Weights of a small mixture-of-experts language model, trained from scratch on English Wikipedia.
Size: 12 layers, width 128, vocabulary 4070, 7.31M parameters.
Experts: 40 experts in each of 11 layers, 32 SwiGLU neurons an expert, 8 picks a token, a softmax router.
Training: 642M tokens, 4897 steps.
Below are experts of layer 4 (counted from 0) of a mixture-of-experts language model. Rows are named router (the router's row for the expert), down (a neuron's output weights, with its number) and show model dimensions 0-127. Each number is 500 + 40 x the weight over its row's rms, rounded and kept within 0 to 999. Numbers have three digits each.
Before each expert's rows: "comes before" lists some tokens at least twice as common just after its tokens as in all text. This comes from a sample of Wikipedia text that the model never trained on. Tokens count by the router's weight.

# expert 14
comes before: " of", ",", ".", " and", " to", " in"
router:548550523534512514491543470433500534579505530528525486473526561510482445500415510523583513464540520544427474491495519522491457450464453515516541435478464481525510548547502490442466432426427506463514460494515506512537514604534484510468438543546529564509524502495491542575446399449533452459479455530477568474438526511529518485530531461494503459565579497458460479527466506517526456446480
down0:505468511441592480550504469523570461487407540507478505462527495523492501515449456550460506496513488491554444530510535521516527497431527482432440477605435510442456487537523527473503455477560516516503439520561533491520390539491477453422457471477407484540498502584518522532543498574511528483497524515492553481444543513511467490552465496505474478495551495493495509489531488436535508622502
down1:525438436532443475463529530440472553482495460569422513538470534534527457571495572518438471540487479518478484445465511533483576533548515466460513467494531480512477475484578559509520490537499551490521445537498460513454479517454524530477435478441500438590528491540406455499545491545558539490494529519562462468457543539550504457499485463455571497522450420469591541477491506469484518505540
down2:492479582478449550493526523481500441515500472540559492487555576469553461450489500448526467559506469435431488468483542520532466523479557527553474443507532408522482506461516417484518471512482546470506456503555505531523492466492582517468528529503496530532423492479486591544443546486483485432528471486544459518563519497594576522489450491495454520457434555475502494456441469452576515491544
down3:539450503502468467519534566541479482560560475466467494443479476534571518456520444479449503509571514468470463585553474505538532460476493472527569420516429478539559493501419511512534516422506538594480489535476491541509507474527482446562469504433509526495457451503488532560479486472519513494496496499477441481508480516463497428483502464529480474478555539565469648517532537474427480511551
down4:542581560526495466484499571541564403443429485533442501504515477510476520538450450480472485491575551495501476436542492451470502442549484555495513496490507588557550479528481542541562529445509530524555499558477513434555518414472514435566490524537538503432472462475540461497465493528539522501513497468506523466521451445529447485462520596498495478470500471540452526501456559500456502438468
down5:560562503500499476517570489491517525432511497495480601439504453534579493532499450573468470416484435498522495501485476497499534534507571547486569493456542476512413499542522556509547498488536513449505477492447442504514589476550528537555479509483498500442528486469462470510541478459444522467441473559548483462479507434502444550505514458504544432576533490587494510462480504460456490410482
down6:483451465484455480480471491577520495521491484512438435568519591521526441546511521527543550517456545461507467525503520487452457508474484547499524572407523473444494530486486503533500512517454459533499565508490565495481508491467428554535505479527496530533503501456503497580464438552482419490514456515486471455556559594543522457474443473431439595480456467494563442513502540458499507575509
down7:478488491517422535510554428492482583478494476512459474467561475589422587505446545494494510545419523565509495582514476531450479475515431494516492522497468429485538491557577478452594550530484500440509494438470508496487535513479519493521485522484550521485514478473536432553484401498531531524495526476510465545506510521478507474484510581426438478519558531508462423533484516484563514474466
down8:609459547566507543428498456426470519454451505514432511445485505577544477558480528576501488545474472534504564463518484519471515516470495556513530471480544576545536495513495435570516467561502458444468514485479461521391480515517503483540466528479472505501480401478546566522500535515510559469505449551491552486507481482473520482515534491503532525467501473470561444540460469527551450408457
down9:530516494494468560454498495511550536508469470532420508432401466561512548480449535464503546495472540506453506551476472449501516477510520577450523520486481524462568529526637466520500541538442480479394430450547434559559559452540478563489517532452554526514461531528531469512468477528546507548420485538480491514446468496441547502454548453508519502492483500486544515506492498548467507475503
down10:553502509516528443526521566435454483448526491491479531549529431605491427463464513509497512480470495493504599461540510477520470516512513478576455472481474520535499510452444513459436451478473535483535535536564502486512490497573488521571556480442411534482496491529468589523507596526548509517472485490439467466512506421456482419516532503497522411501523477530543514526448482505586502460521
down11:466492411526444479519546500441527431459511491531481531514449491428539516485503479447578489445478548482541535479439471467530572557514479495507541535490488519526491502449555472575485595513521503493571499484497474542567494569565466424470515530414526490435528520517497425480515502492474471516444433536512547466459498421510470520509496455517445531495516476541541523545520539613469474500540
down12:440439483555496568539516553460505507458523526527535558490495465499498578557471447544538453595477490568481478537507541460476454497497493481473506489582554465575473467477474578447524501463465451460540465517487491460542443491441535467512481446465517516518484530459428575491602523573538454520449543500436503523432472442486496525481511520459520499532497532494445489470444503458514509589499
down13:606512511506476468496485496517500581537487506518481556453486513500518503446532511521534492515510584528445523461476525581483454472420508571420558450503495511499531443549472437517514486566542460465442528533495519457497584500445502514501492433589517461570498565504527478425468494460524507432543497463509488444519416497496474538545549484488471507536499527451501440498479523523582451432497
down14:474508500456469475560500499504536454585494515457488502432442580478515497431492447543481517418516569406513513546508505542476508526498493550458511480509503440522493541447499511448535485563536542510565407497510555503524474497451513468455480436422508519502528578505483549491460459515561546513466498546518436479534437512560544495515601487462447495554477567524544548491472446467469484489455
down15:535501544511505609485545561564512462410485482488525500516493579498437514466484485520461435491441522499477463513472511526494498469455530456425541576520507482510465430526494497550541468464576533515489509495523539488525494464452451477458479432537556496516496553460542456553460503499527475539544516434512548479581551573488426458446445509488499438476475504543560479506426577471504494559541
down16:516435561439483486560493516491403538463518496461553447509511522526554528544443496434505492510459478452478474476525524539530468464572595531523541458529486504549519510534513535536543524497465542490523554502500475498518510400497486470537508440459398563511462449458435548491514534539510422480552579499495499526530420517556500543520478498529480483544451490513450439451453566495491523468434
down17:461470464456515487412590629535429465540511548473487503414479474505493505529458480531466467524496517516493484526493464485497546577508533498492497511426460538518525504454414474465564555479440503467513494537492536525524493527549506523423520573509531550523537492538519511476479543478442498553473513472481492494477556398474508439519491484516524391578522529514535446528521449556510442513501
down18:495406474514478547481531577488508536497437514468494466601582509427517492523478533470539517539551509514461441469483495496538512542551444501490514461473494540494459539503407519519448503448455464549497534514542490499554534462452471439469524470487512541469436455507502540543559529560466421498487407497528545525498551524503418439494495502545463505467447536544495540575486499503501458598537
down19:521553556532504487477498539617465521512515510585571524501504570503471438535523455460512471502521587502519453516413519459528489514477515480443524539462522476493468537416551445466455533499562519528486405485493536560604517463515456464481496535443490497470485453536490488455458456505543516555452472499471553470499523504549524494429440507494477464486483542419447574486529493502445502519537
down20:526473505507496543513466534482484408469465466490448426528483476483539382510510510513503542465443498516516565525530497486580509496621524487489504532515441585504501429465451539504554590527477504532468486513526484492479505504510501487458481574381519530515600533535446483449525498529497516551497521572501520418510446484521506445551488484533534480432461551461458495513523477493530495492459
down21:492450519572518500560447416534479490497480483469488466577509504487473525511479457415555500505572512484479512562516503561544468501549487501564490430500561459512510458582428478486526553505505398404539559506483440443445519540475509517504542498504497501446501472484499456513507437545495583558510516492564519468522425430536510513480480467441546509519551540550527511515466524437492500436503
down22:516538499476471522452507483484466484501446483520547522486487485535499503436519444496507499515570475504500558417493498468475532536498527489458458502501610511468518466528487423511431518504569467500561486503503464480539423559440411497555469589464498474467481504536501493560460482524510519510415505497555526447600474465563596539477496521484491575480476450519558534538541559533482475422455
down23:507493508633533473536454510464483488567515464477590606474548547512507555533513445599515496566466531500524491562543551454495446515512595500550475517511494415423434498502486447466408443492513514543519487459452495571524419529441451460470454434486507494482489552511494500518510486473520490459453491480534479522495479540520512459532482538511499467557508507491496508492537478477517456479467
down24:402524511515484530430490507558523480485495517464474476573478501513497507455498504552462423562524483483503492499543439525517573492446473467476499519449539524466427482513443451509530470451491489480517493531471456455507492488580513547540539515504487481469489531492495406444503498500509507535544526459517515591486455550517468428516558520624554440512533528562563372505535462483497555513517
down25:521567453534534515511525488493464523418503484486496586487494458447477501465545479512580465514539524452430508544550525479498458513593480473539507488463441534528421579540560464518589493427459524544499520464542539448521461541518484529428443425489562510520512512526518441512458554459506565534445413539488514495476492457520486498444520523504480548501480487492513457510507492585470427541526
down26:483517475489443571524436496450503443503487482519489497540455552549479593507473538442560503475528472534449578528513533438466510504495544506482463517490546511531495506575537582470529550474468525467501481480526451532516482512442504485607515597474505543461424514556532471506531478507468493507475431471519555493524522533434504522418474480573461456543466500473487474393475448498472585494496
down27:485498443478570476423583524549534518520513501461432474449461550489471492512533507442496437512465565509519458470504542544455457509465520570482586515500507491478532476511511486547519535529535561591518505469531528479487503512421480449577526533485485458463512501419511573528516454547500483454498487435444404523465558488482475495506533549463499487521560457539506533490473568560462446405499
down28:407484542504476519562481568568526439418422544492461513576522519481469550537493538451488534490492533500506513462456473511490525524588433447415491582486476568546478461486529474474453479533406496522488551475510488475566502492508486486541530511462508536499477593487463467491541510489526509579512503529476438529486575518496457550469432473480478502465527507521518449473451531489574505540432
down29:525463525472508484504554483492596497457530478479446501528502508554500467529499518478490483452463409547453534434523497484487483500470424472484501506482567424467532500561552499504537432511493488449576467469558560460508479474518461489587498478588556519434461526466430500524551515521543560476460535476481483461556468503459557453446503528481506409531531537546463538523516497565512548595471
down30:486489445501548536514486489460494510549523543465477519478453491516519473564440488547482526442534500473510506475567580562558535444529453507481403524497503461572432488470518454508550493403560497518519555552471477471517563484531450516528465484515486604427496463492437500500467404504542503496501513555474548430528454549513424480522494586453536514498437465489509489530484492534555529460486
down31:514506528538487441513486513431496577506480487490496483499484470429527544529558524401486495454543451485442478467528531484543526482474482541448507472509517472511576502485519468592569541485519489531542471528533511522597440405521518483447498459515462512513524547491518513450471510523481532564549501513519466585518481504515461522449452533487460502449543480556393535432514540481581476401469

# expert 18
comes before: "\n", "-", "–", ")", "ia", "2"
router:399468475543534565519549520574471469521524434477571518541471478493449497543519502475461468517478496509532506490477584489515466518507414482421528449483465550522589485474546501572524478558583499526504474501547413578500521498451478475490480479504516504455552516467538452454503494477490459438481474595480540477538483448476492569497507492510459505494532410522505430542524487589501480529533
down0:514453575454521516601536541537543517464471479497494551537515534508468419469475500479444491461467502585499536533462545461477522433504513504507458475386480537595493528525482512532606521482466417429530452534545498486513462525509540500518508496522450449496546477522411529451481433505547543506512436520470477508505477558541577498472474496482493502498502523473510476537468432475476464591517
down1:528540498495490475566531406538467545508483542505469511510501522531446488479470564612422500537500469513576559519489438447502539513533547507499510468429489473428516456412502545480587495471488554505534437533426492476544518494478471536460456507434498496552505450494399496484547544544502505446533534533482467477537429532484483500488546528516517469572526488450442441502547488465486553523531
down2:546505428473496517541457518491475480518557526500486508480460505490504471487507522508553473531481496512547453573537477560470549476532467479518468583496466540496422565527508456464463513533485426465489493464505550527448544579458510499478533532436494498461588504555463527442389433472475472561453490444517460509513543487484502500598517550500443449561529509493506582526476456446478586455531
down3:455478530529481528520535475525482567485462612472493494517581523496466510510490477542470498498478545459444503443490482599495501472478535459440485493514486510483402534449513516461513490476564480511450503506459471502470525565488466411469554579631486519467433497494460433537484522413525481477504535449456508530476557485519481537527438598491491517494540488555511495522476578535492470524525
down4:512439486490519580576535528504467515530545424546463528450530428542448525503606468481552492493471526465526460501498522477492545526460522474536491457524428498457494450502537458480576477559504548524488484522478410482489499499544480549473527435494535509520580522526466487548457527495461445497425502544501473518476530424453484453515450486499485497446448464545585486512519454608560516500557
down5:479484499464457541520512421462518513466503483504507476497488490567514528545609463501519493493517522468446492460537585536494479458444538486500498458505461520548492498531517506523562559500520505510485555485544510579485509470500525414531509497500465547444487470540423544428538490427555537490482492539581442474498341544522517519530437506499502440451478502473485537464597468503528512534439
down6:475482458544478542461423505540471524492544468489462543465485518481521523514555482550504521493509464553487517541564480480512483490520466521485483506466495543518576425606530487507502555476491536452491481482463473518433475416568519511564522455506489467579543501525577444523495457494511546412446574491514476480565424467555591505453492489480568430533441475446490536502468447455545477482534
down7:532503447558511466564541444527512490476514515508481421519449530475470500433493480556586515557438434511552540493487525494463476515544504519483537444517515491447525541465454506473531450554450465537496554523451537602450455550495445547463541593540482511473495460458577489500501475498495471431473482433508533477519461559510502537526491489524409535517585495534502491520510526524444500436412
down8:502505484530479496553492489483463425548470469511474557494479530544506550517543458541475528544497487522426518464507450448545479506479437466526516564494540481499486529522501462524363435511484464497469463462509476451510433478533474583486556506474517474547586519566453456573448558548506520531477462547531530483450554437512478483466549514482536483555519476484599442532576477468556517478448
down9:483482521607470541467521498525471471577495475515493584495495508510456482529457540508533434429566443518591527456539496426507474464515469519415556524472470504513527556541470525484467516481408541531495504516482527470558549466527505463514488443470526458447507421571519477468551610510539453529531564501483477439473478532506486537549518492528457512497506538578492478447458469462477471531455
down10:512524486604518463439532526546471510509529463511541492479552469490456490496457494544447555441532455410475525504493452548567525528494499493470473510553476580487517561497469507514492518556521560563536553492584481525504419362481501408494476482502484511530566465538523592434530467552454464533514501468492510487508488465530543515432499439548486467461466465495448513497481502520489484535450
down11:546524529474493528513552535488460471486473529496504484505461531519519577474503545484503482496478501453462482494502492555459401484446479520523490435515468493593450540554531493506537490479527520484484509536550455450513536498470572441447478481522471462480481502486551466500488486474464421469528530415519497437550444464534530565560576436506509610595548479583522497490488519494488516385561
down12:465481498488524607457481559510533622420464500484443522508471504587452474549453439455478506527505526505540506493409542451520528457453443483510522500494495536475510472532427458492507498465474436534533527452553568476513484538573496513510560546540575509454528545485451526531491547512461506530521553479529485518486526496460426478448464484492495436497469503508476468533587492476472508599473
down13:496548401531572524487474556528541434536520469538443463460513517547497537470585455519497547472512482516491457548469464460446481445554511472500513469438441496480382461406489401493499526493469513509546526524550566484535501556453501521491544472550552482525495554530501526559458517497581544525556465494500450539417561550542473493484504473452489458547491485485479530546473475499481475509503
down14:480497471559610534538460520499566453532482523405537509518498488503505489459512455500540516443453473517582459497521564470444514475485481524529589545458549528414466494484535476448545415499535544537522487473477492475578500471513440468535496528464522494531539502490456462515492474498513546542451527493503511467519440514549397513515532490478477495470531417584505577477467495441421521557498
down15:497542509552475475512499486530491491465517545532519469520516493415526483463552475535475477468537534453431487524585524458484531500475434501516507523488421554448461501475526594500479548485520449516483532522467523555447513564403485494495498410486499526565503481421522462512558463468524465443510495511538516508471527544514529487431545517423670448499485505517481531445541473523537480530496
down16:503529547494485531512473491478502513533408444476495517373513470546499472521508534498447599477458493501460500505499428531480525466490454541515546488547536516545465580549480568529511455500454471448506491523498558456445489424479525492536486474496460514489491520481535563504456501518432415455565486468489539473493454543491496528539520486564577581556543416572406518474514528513515482499512
down17:569490473595477566540475501516531557486431515501496444506464486551571458488487504495468489525523497534486507530485519500490493540528418550472585473467505552510410485453504560482470520437484534440453523454466514447432442485484531422529496506488535488525465407486577482549559480506487470565511468581518512483425494479539476434512553472557521501554468540492490467545533488456524511455579
down18:439544502488519524442508537467507456507550527485465505533531448482546460475432530489454514443497522468524482470522533510518467528498443499483552434542520472563462459384494414480539532559520513572491505434503529427453472576530445510543518539491552555475480480455516480509509538563495494543490497507487432497547417566518541514584536545474511478516517500515558404488564505452479551464449
down19:520547572460456430530527480431500543566509519439491435495547436500548447524507454522452483529471509538508529521466542522502427525459496454476508497580546486508517568555530545546511397552490487455440511534463537545507520468447576477475446481494548515550493533480435486505494500473479503436447549486508546508534403507426569511528493512529497562494494506515483441407488485510508559544496
down20:498476482536601441478562523529482505470536529416588477468549401501515463518530432520473454524536529469561495554479566502473539501436503489503589478490488423509480447478485520593511561523546589439486459471557508493499470445482510516424548491481506447582484447494548499535504466481498548553558464547449466511516526448478447482515459495511519524500486513472514448460497478527545510467501
down21:429532433495504500435534570490537491514490551477463462526534450531501451472466464469501544462470451501471517504514509607466469491580452520404456407468553506442524467466517510494507528539548488539496546479596507512549480507511529485593506531455490522545512512513502548558502453505451479501465472525468487520448545496412548505506570499455505527613452484477474490483454517544494563494445
down22:530548515525437522503540523485520528526495391506518523490461548519457574453535475536468442472479396475481518477534512493531540547499515580493481514465549493465478460512492478483550544465466501482495459436521436488465492445571628517489504463485521502586450491424567502506499436557525463473515545468484533517482462458531518440506462460527456579474516495547485535543471521509549424508573
down23:525445459476496547449469503537531506508507455509513524519532555473540417450512536566552512490515505535453449567537448488598483504517543448458447504565527529504480489532484527529457450488494472473545530511478536440485523462517502449512507425484517508529529636430519466529485503489504477468420485462533488449586478504497508450452488511510535475440504462505492563518517386493541469600544
down24:507503524513549493563495522534500560395494496480497528510476488528556504500469497525476505491506487509508498512495515513570471523450525450553381577554496569474454466481512462462555482476514488488470454629418402478524455500465481485506479576390481514476524560495421539540491524471494483498477450551546518456522492485510559522528480518512573508474486438508533510424531451448521524539489
down25:446504536491473543546518547510450559513574578531515522496437505448529522497489473484512560518459544520392499431496486496473427486524475494484495473537454585531522555492474504496545519549442517516508493487516453439521458489523498496513549495506599458475442484484455484523452563516531619557440509552545422523529529420503498531487436509498478487506489514545470459542480474497394473519461
down26:573464490521484496523500468426420505519544499534503479488485560525495535516489489463541547578527487570445526527476529492533545454517480487441457494535517429493511571457415531496484496507481516540443403500507467490532487525576520444483476456470617486563564528520528507558456503507472528441420424481505466498438538474484515534452537521581492498504503549496465443497534410533493526512542
down27:516517506476488510523489426509486411472505502478496569572474506550562453464521487461506525495497488557470477522523533492469519542522494541559468451552531514520590535503474516525522403598464505437519475532503501459517462516540459501509518429591422477473474515554463466565525453572506563473560475536504505545492498405452516448451537477443472462520507516580500478466492399509503489493467
down28:432524517496425485528534447552480497521476446515559479411513581542453491463547507516449451523470498468507470463530566543508543516535571510483497539444449484457512479534531538482511476526499446563530493478497554469484415549461542499573522479424473502500452447448518504501479533412556475584445506433470474474538444485539547494447459515485506516498522519481600492566481528560533536526523
down29:521465461409503508535427507428486459474444588471515493501525513535470526436530514480481504499529455491450498476483508518480546515441465436471573417476469534500468557557543520507543518477504496530533581512486500478502516515486515491492503498507493512489431566558469560489450552546487476486474520426381499569572458519551539505558449428561519494548522534478510553509463522582453482460549
down30:508527544483520507531503455491414461500498514528527473552426515403497438462508529465557533450492546427494524574450500510462525517452474500500485511482488539451513515494566515512479524540531442422488497441447474530466566491505492478540536458523466447515467517441553467512490503592489532517510546492535559470520539480521439601510470447481477539535473561501470414515453570557488480506608
down31:455495542493534534507492494485475552445497473554505474511517570475479450484505535539608530564508465506459462454471518564454423454512484542480536505599524517527470459456598455518520472493529516559437501454483470497509518555417498532487490484543573481450504448463483474560489528448462472450534501502509514517495468471426516436526446563554564487435542483536461489576525494552472468532437

# expert 29
comes before: "\n", " of", " and", ",", ".", " in"
router:549512513493472559445555521439471555518489505485428447538577479535555503487448579473580517516542450540462475456556533474505434479491471549538584471532486444505473564495508517482453501477476507519482501503458474534496512554488508469523496515555512473400515459451438552551483520512447449494510492531451543546433484535521503579442487488441487485578568485536434475484529505497481498400460
down0:460522595459451436493530546452526487489543521525504549525473441488547503456510566484509507539494567497496510544428440515449525509459553484449501526520483520476461512447473513524537452414545444465498448542505469535497478458461435511495470483421475525554520532499468500532548511451574466482535446544448426490504527478527513527507443482543515550514616523567499535468538552515595467438504
down1:564469533502477416522484459507512518499521429533513454533514528454530506506570479464588527476522516483479434431553491514469481473497507490504550475506478502496516493513523527409579468478463579535457494449500434521454493590503537534489483462527483528410506557521516489462476468456512483531501561451516462519470496524558618560497553426541514509577466474459409502484458490536517528461559
down2:519483515502592501475469526477456565420455580549491486614455477494495470488408527477546483527476537480485477506464539555558505524455441510521530468530458599563558565446554483511517516465482502481524550451499481437535536476493541529529506554568445462455557476557494534436523492547474522442521466488502504500515515482517493483528528473450489431466510486476489481513431451479483537399479
down3:465484533540526501462454543551550482427477534499450522511521450545513454452459464468497526373520501437536458505489498542531530481561505456489490507489483485555501439507502492426473548519458527539550535493470507508500488611618495507478485605504459520506536533493484494585509526471455493471414453543518451445446549494481515481458464561453488488478578465505529498503540539495473560538468
down4:512480470603462560499467517508483520530536572491536542559552508488465471484469486495520468568484431521550489567551513509475462499536473448532518505562508530507490603537486493416579429540466446488477447462481457460491501426486460515513479547508588457522534549483425469505516497465465548515481506508519482539518424607523505454501454531487499519454484502497453425524536449444515488558460
down5:568564535448473469477538448490525531490487500515520511500482556530443528446465470485497516456495451504534527470520498403499493408455422572457592422500517458541477527456500503455574577555565479524483459505483420520445503536556485476441447501493489471509537516469524488475519507511525488517486478501523529578504526490611473576484520463463475535455535548558519518483559556456520472452495
down6:568502416469449457488434446483523454465554429523527512458512465447446499414516494515492500506445554528441511576521507491509563548448520530545508528552552515462531612508546488449482539485560535577438427528493472555540456510477509511498459530515512495457514523505550433503475421509509462526503491497453454445551455553519525534532507498478562508505486511417536543521479529555447517466509
down7:465539434553474488500532554517590450591418522509505537479530489519460503440495434510456534454519489480502457537481469488510532506495466477562472530557492517456416542492464519546437479576477506526492432508500530556543404455534494489443503551484538547469456426487503508556497514521510497559462515491474521479515528509512573472487479523523465490489501459469463549468480495439579503646492
down8:493516522433446512490492442484468499496454476481511449510503562510486520581520530469442538524484438514408505523494545543532426501523492522533524429469593446505457480524511471513572488494560455540570500468500512542502447475524479602472534483502476477482479507470475511535515420593528436468450535496499496533500523457574495552528434423483488526500497489543438525451516604539467539443531
down9:529527539513497459516542552477511560496448540528507535516530530512520551495467531488541481452507513487510512460500410445560494492470510460447431507513474479546462503556459584503507560428482533474516501568563540467501523497453530398508481478430507513509532438472571523530577535517559514546516437505512479533500495504511459471421574561434552413454489509497488492454418477516517468408491
down10:478515491515457573458534547485416546552422493570450500461534557545430449450430512546427422471536548505563527435486536477531522475500570581477524473441549455544458516427582501533468494450538496533550502479484509475556522540461470493452443470515470506506465475533531540451531476448537514473552449499524550524554506516547482498529503518521460541486509460462570473494497505461487447498527
down11:495504555482511487422467433549467541445553557509474469412424541525535491535465511481496478461531516602507549527489513519510471447538457513510549480464459550601524487521530498528489512487481472442475493484443485479459576551551446520483457519555471481476556535439421509505441533486527509507478533515430469531478524521534433584560550482493534487455479480470455555459552488568492452468550
down12:494465563488533597501485430526572530538497415496507508544559453557518537471534506476530504488485494411521453387483514524451439466498509527480481535503516450484559484537444450452537446567517439483464553492497504444516534498539426466468512421542487526489507499501496558565501443533503488490481556466486496463543503483553521482562476416470518489461518523544476541484487465594565538537506
down13:573507504525472495479425498534471560444508470589544510503540579469454526528543510509494470479478503547550463497459495478459575536479442469560532513537523432498443457536495577526470484507509510455512463476446537528446377448489538525521460493470562539516469522472470518535464437446552545505514510482486589459549485571549452464498573500483526543473506494469434495415482489521518530549503
down14:466466549423500480461497482452491514485476513504490469486526552535518497506496511518514463505483488522395503566493478494419436469539467561504490459429450517548514504510521546448498560448448512522541568513527504456486469552454508531595503482496507456453505496435448569520540500493502503476461458514511446499483465524548490611552548528456458566511567522503467535546446576588496530404522
down15:515492530623573493541419566452488464493587523525517469525458507478490517510481545460490485497506469509551498492548492572525534467514477470518471502480479554475534491544559519508564502497442492464510511568450420499462456438478455552540471504473470453450540466490466470455472511517535540590481447457478421546483486506477487577440565511470552536546445528463495434503452541481544549444478
down16:508537532547497504568524480524377522467497425459492453451551490502494569553570458482546512492525508500518510482565536538492477499523499500473521484495482457451489430487476463531469456470493489511519539571469460468411536526456438568477434518511554494501516523491520518482493493489503464538552490459524429408652560477462502563488499535509499519491484500491529461558465593465468486476547
down17:478524553527533479543468580490508464473535498534549535486455529469482479517475548521454465500422536531506544423514452563551612475503601501544582486490543500491441494495490571519524543503523559497524482476453386511515508471518482493537472506509474525520529468496498493463565443461542557532491477513490412477476535480500496503400466490416570550512436492456485450453468512504469474506452
down18:484441538458443508450462470547544527495516508477496479478466549497518557509519523400531474507456437556462477479517514465545471478496499524479508538530403532530485424532488477504568536528491481521533519561470534509550465533494590462448472523540518497522491543404547461461486465498549445514456516405454479564541534542458446471428495514572544458524478516604492546502472559460486499552507
down19:479509465495523443532477542509485482528445494495498563512410538504503461432586424486523534406483522472539503462450479503503516517527537456550483476513483436522445463516443476558521565597574484505549483552499513472520483482501451517469510500459448542519522425556529465439504462499495532555500557509528485508530480536524594418586487544484480501443449457549482556485554524466524499538439
down20:489445476480484536501529483545460573451437551549494507496523466517484473507459430485481478439455548522482528380491513537502470455447571509528522497528498513482468517473512522517520442500560468458513541498538510559483499505469407459485474555582503539572470459502506559552487515440526536529558500585484497547490543436488519567469501545399480524491545497507448512412424551515547477502531
down21:461527565432436471511478451506450500511513529472503468483509444471576464459489465438501513508492455477529537518536514559480510504547469531501453439495524490541594521452470455557480531486464473484540525499488615493416499490507474551505507446529486509548587539559522459545450548552498521501565456444575480432495446475545554535528536526501441426513494573484520500441546472476478469474441
down22:519571461491493598528471524544527461487563533537479484512480505534523437526477490531460497438478462477529484524481484436504449517436402477464485560523494531484540542540602517492496499482508517581451470528510501479524525536509489453469485501490503511480504535497540439520523502524475574440497481497497529471446476512521556470479538435422488575477538556351456574524510419476497528563507
down23:422557491514528430488549424488532428516498493521458538433496481529480463515487523493534602464498414499472515485513468516511479503475461537513510507490475487464546428455454574496467482566537503474498507499474507480457408514496429521457487481449430489487456452587451525596498529542549479553511537508491568504518523501538506503557543500450558477450470517463498515513537509542509489630551
down24:458521474494513505513511508487514502475576442563464553530477494529511545490540511474487490472508475516581488522565474457463563480546487501522528500415452440476502535543486485446416544541443467416522416488473483563473496516559530481567489507523530511595450484509531501511553463499514528562463556534499446497492592467506552412500522455460486543501522399476480545512531426449444472521489
down25:486491523470472514411391380483459535521546489609521524490489536508518534471461538582493489516534490469513471456498538485477555485487474511459573441488465506533509544498498575508458451462484598540465478458461520468484537444536564439499456503544499502495447465493535534431490475504541516426486524524478553494512488454503589549507562470544543548476548516464512430522510536464485491527527
down26:522538446459448522425541565496496511452521498475530555501510450500450531458541486538463481439553569536518469432494527472517543509497563484502572540518528422510417464571474498548483481551521498546511494484523545465496432484504486449492544489476538497571498474588472461455510481485483488518494442487532540469519566462470441439511509531459549558529449539509520517495502550498368550541426
down27:519496437458536598495463511443551512486507532536540517470501471612443516538496564545493539505459449520515483429533495564451508453464425489444515528567519498449489485510523470463520487562507480507469514476523570504496429473582517451503581527488493478505494476457495526536536512487478501558406492552537455534485592481461447460447540506493479475507457528515470532494460430446568538451547
down28:484446495497466475501418538575481599419463501540499525530481484492463504488434451501458530449447489544586512470540501453573564520447529492550442456503553495563487565488561544500536468504472516486543567446470507437542529487531499486530471541455468495497516473467478528457532490571536493524527447450543532460516469483565585486479508526500597448454444493536509502491443470465524548486462
down29:513499483542519509509475396546530541518538475559453457502513519528524521576557489519579484498453476510511449513503557545522486491523423460469499497509521411504468465546466501617450431554421483512529477457502566434493536478495537413560559453548553474479514468476422524465509481577537489504448509481496517449513477488533503487427465497489495475487448494450510543563478535516515507584478
down30:490420467598543545504565508472534469486503472456447490445544474507500534547527509539407507545414494513484509442558520541561475520543463525498518481510454571551563491512522414508487497466515477520505520487514486496431432455537482492504535450537484505555527566457543482471476482551446428507545481521493491518485447430523483571531491484485427526515494523522561437517463458601502529423511
down31:549482464481431483462512516537484510526507466552457550482533523455526472521421472523425467506499529460522543452464471527528515491485580480481554461466509560505498518510534505500461538521551614533457522428488512501577497410545494537559485562538452514482506473524450520527443556411553503469471422541533464416495467454461542557460510436475543536526524458524530580549494501534465486495505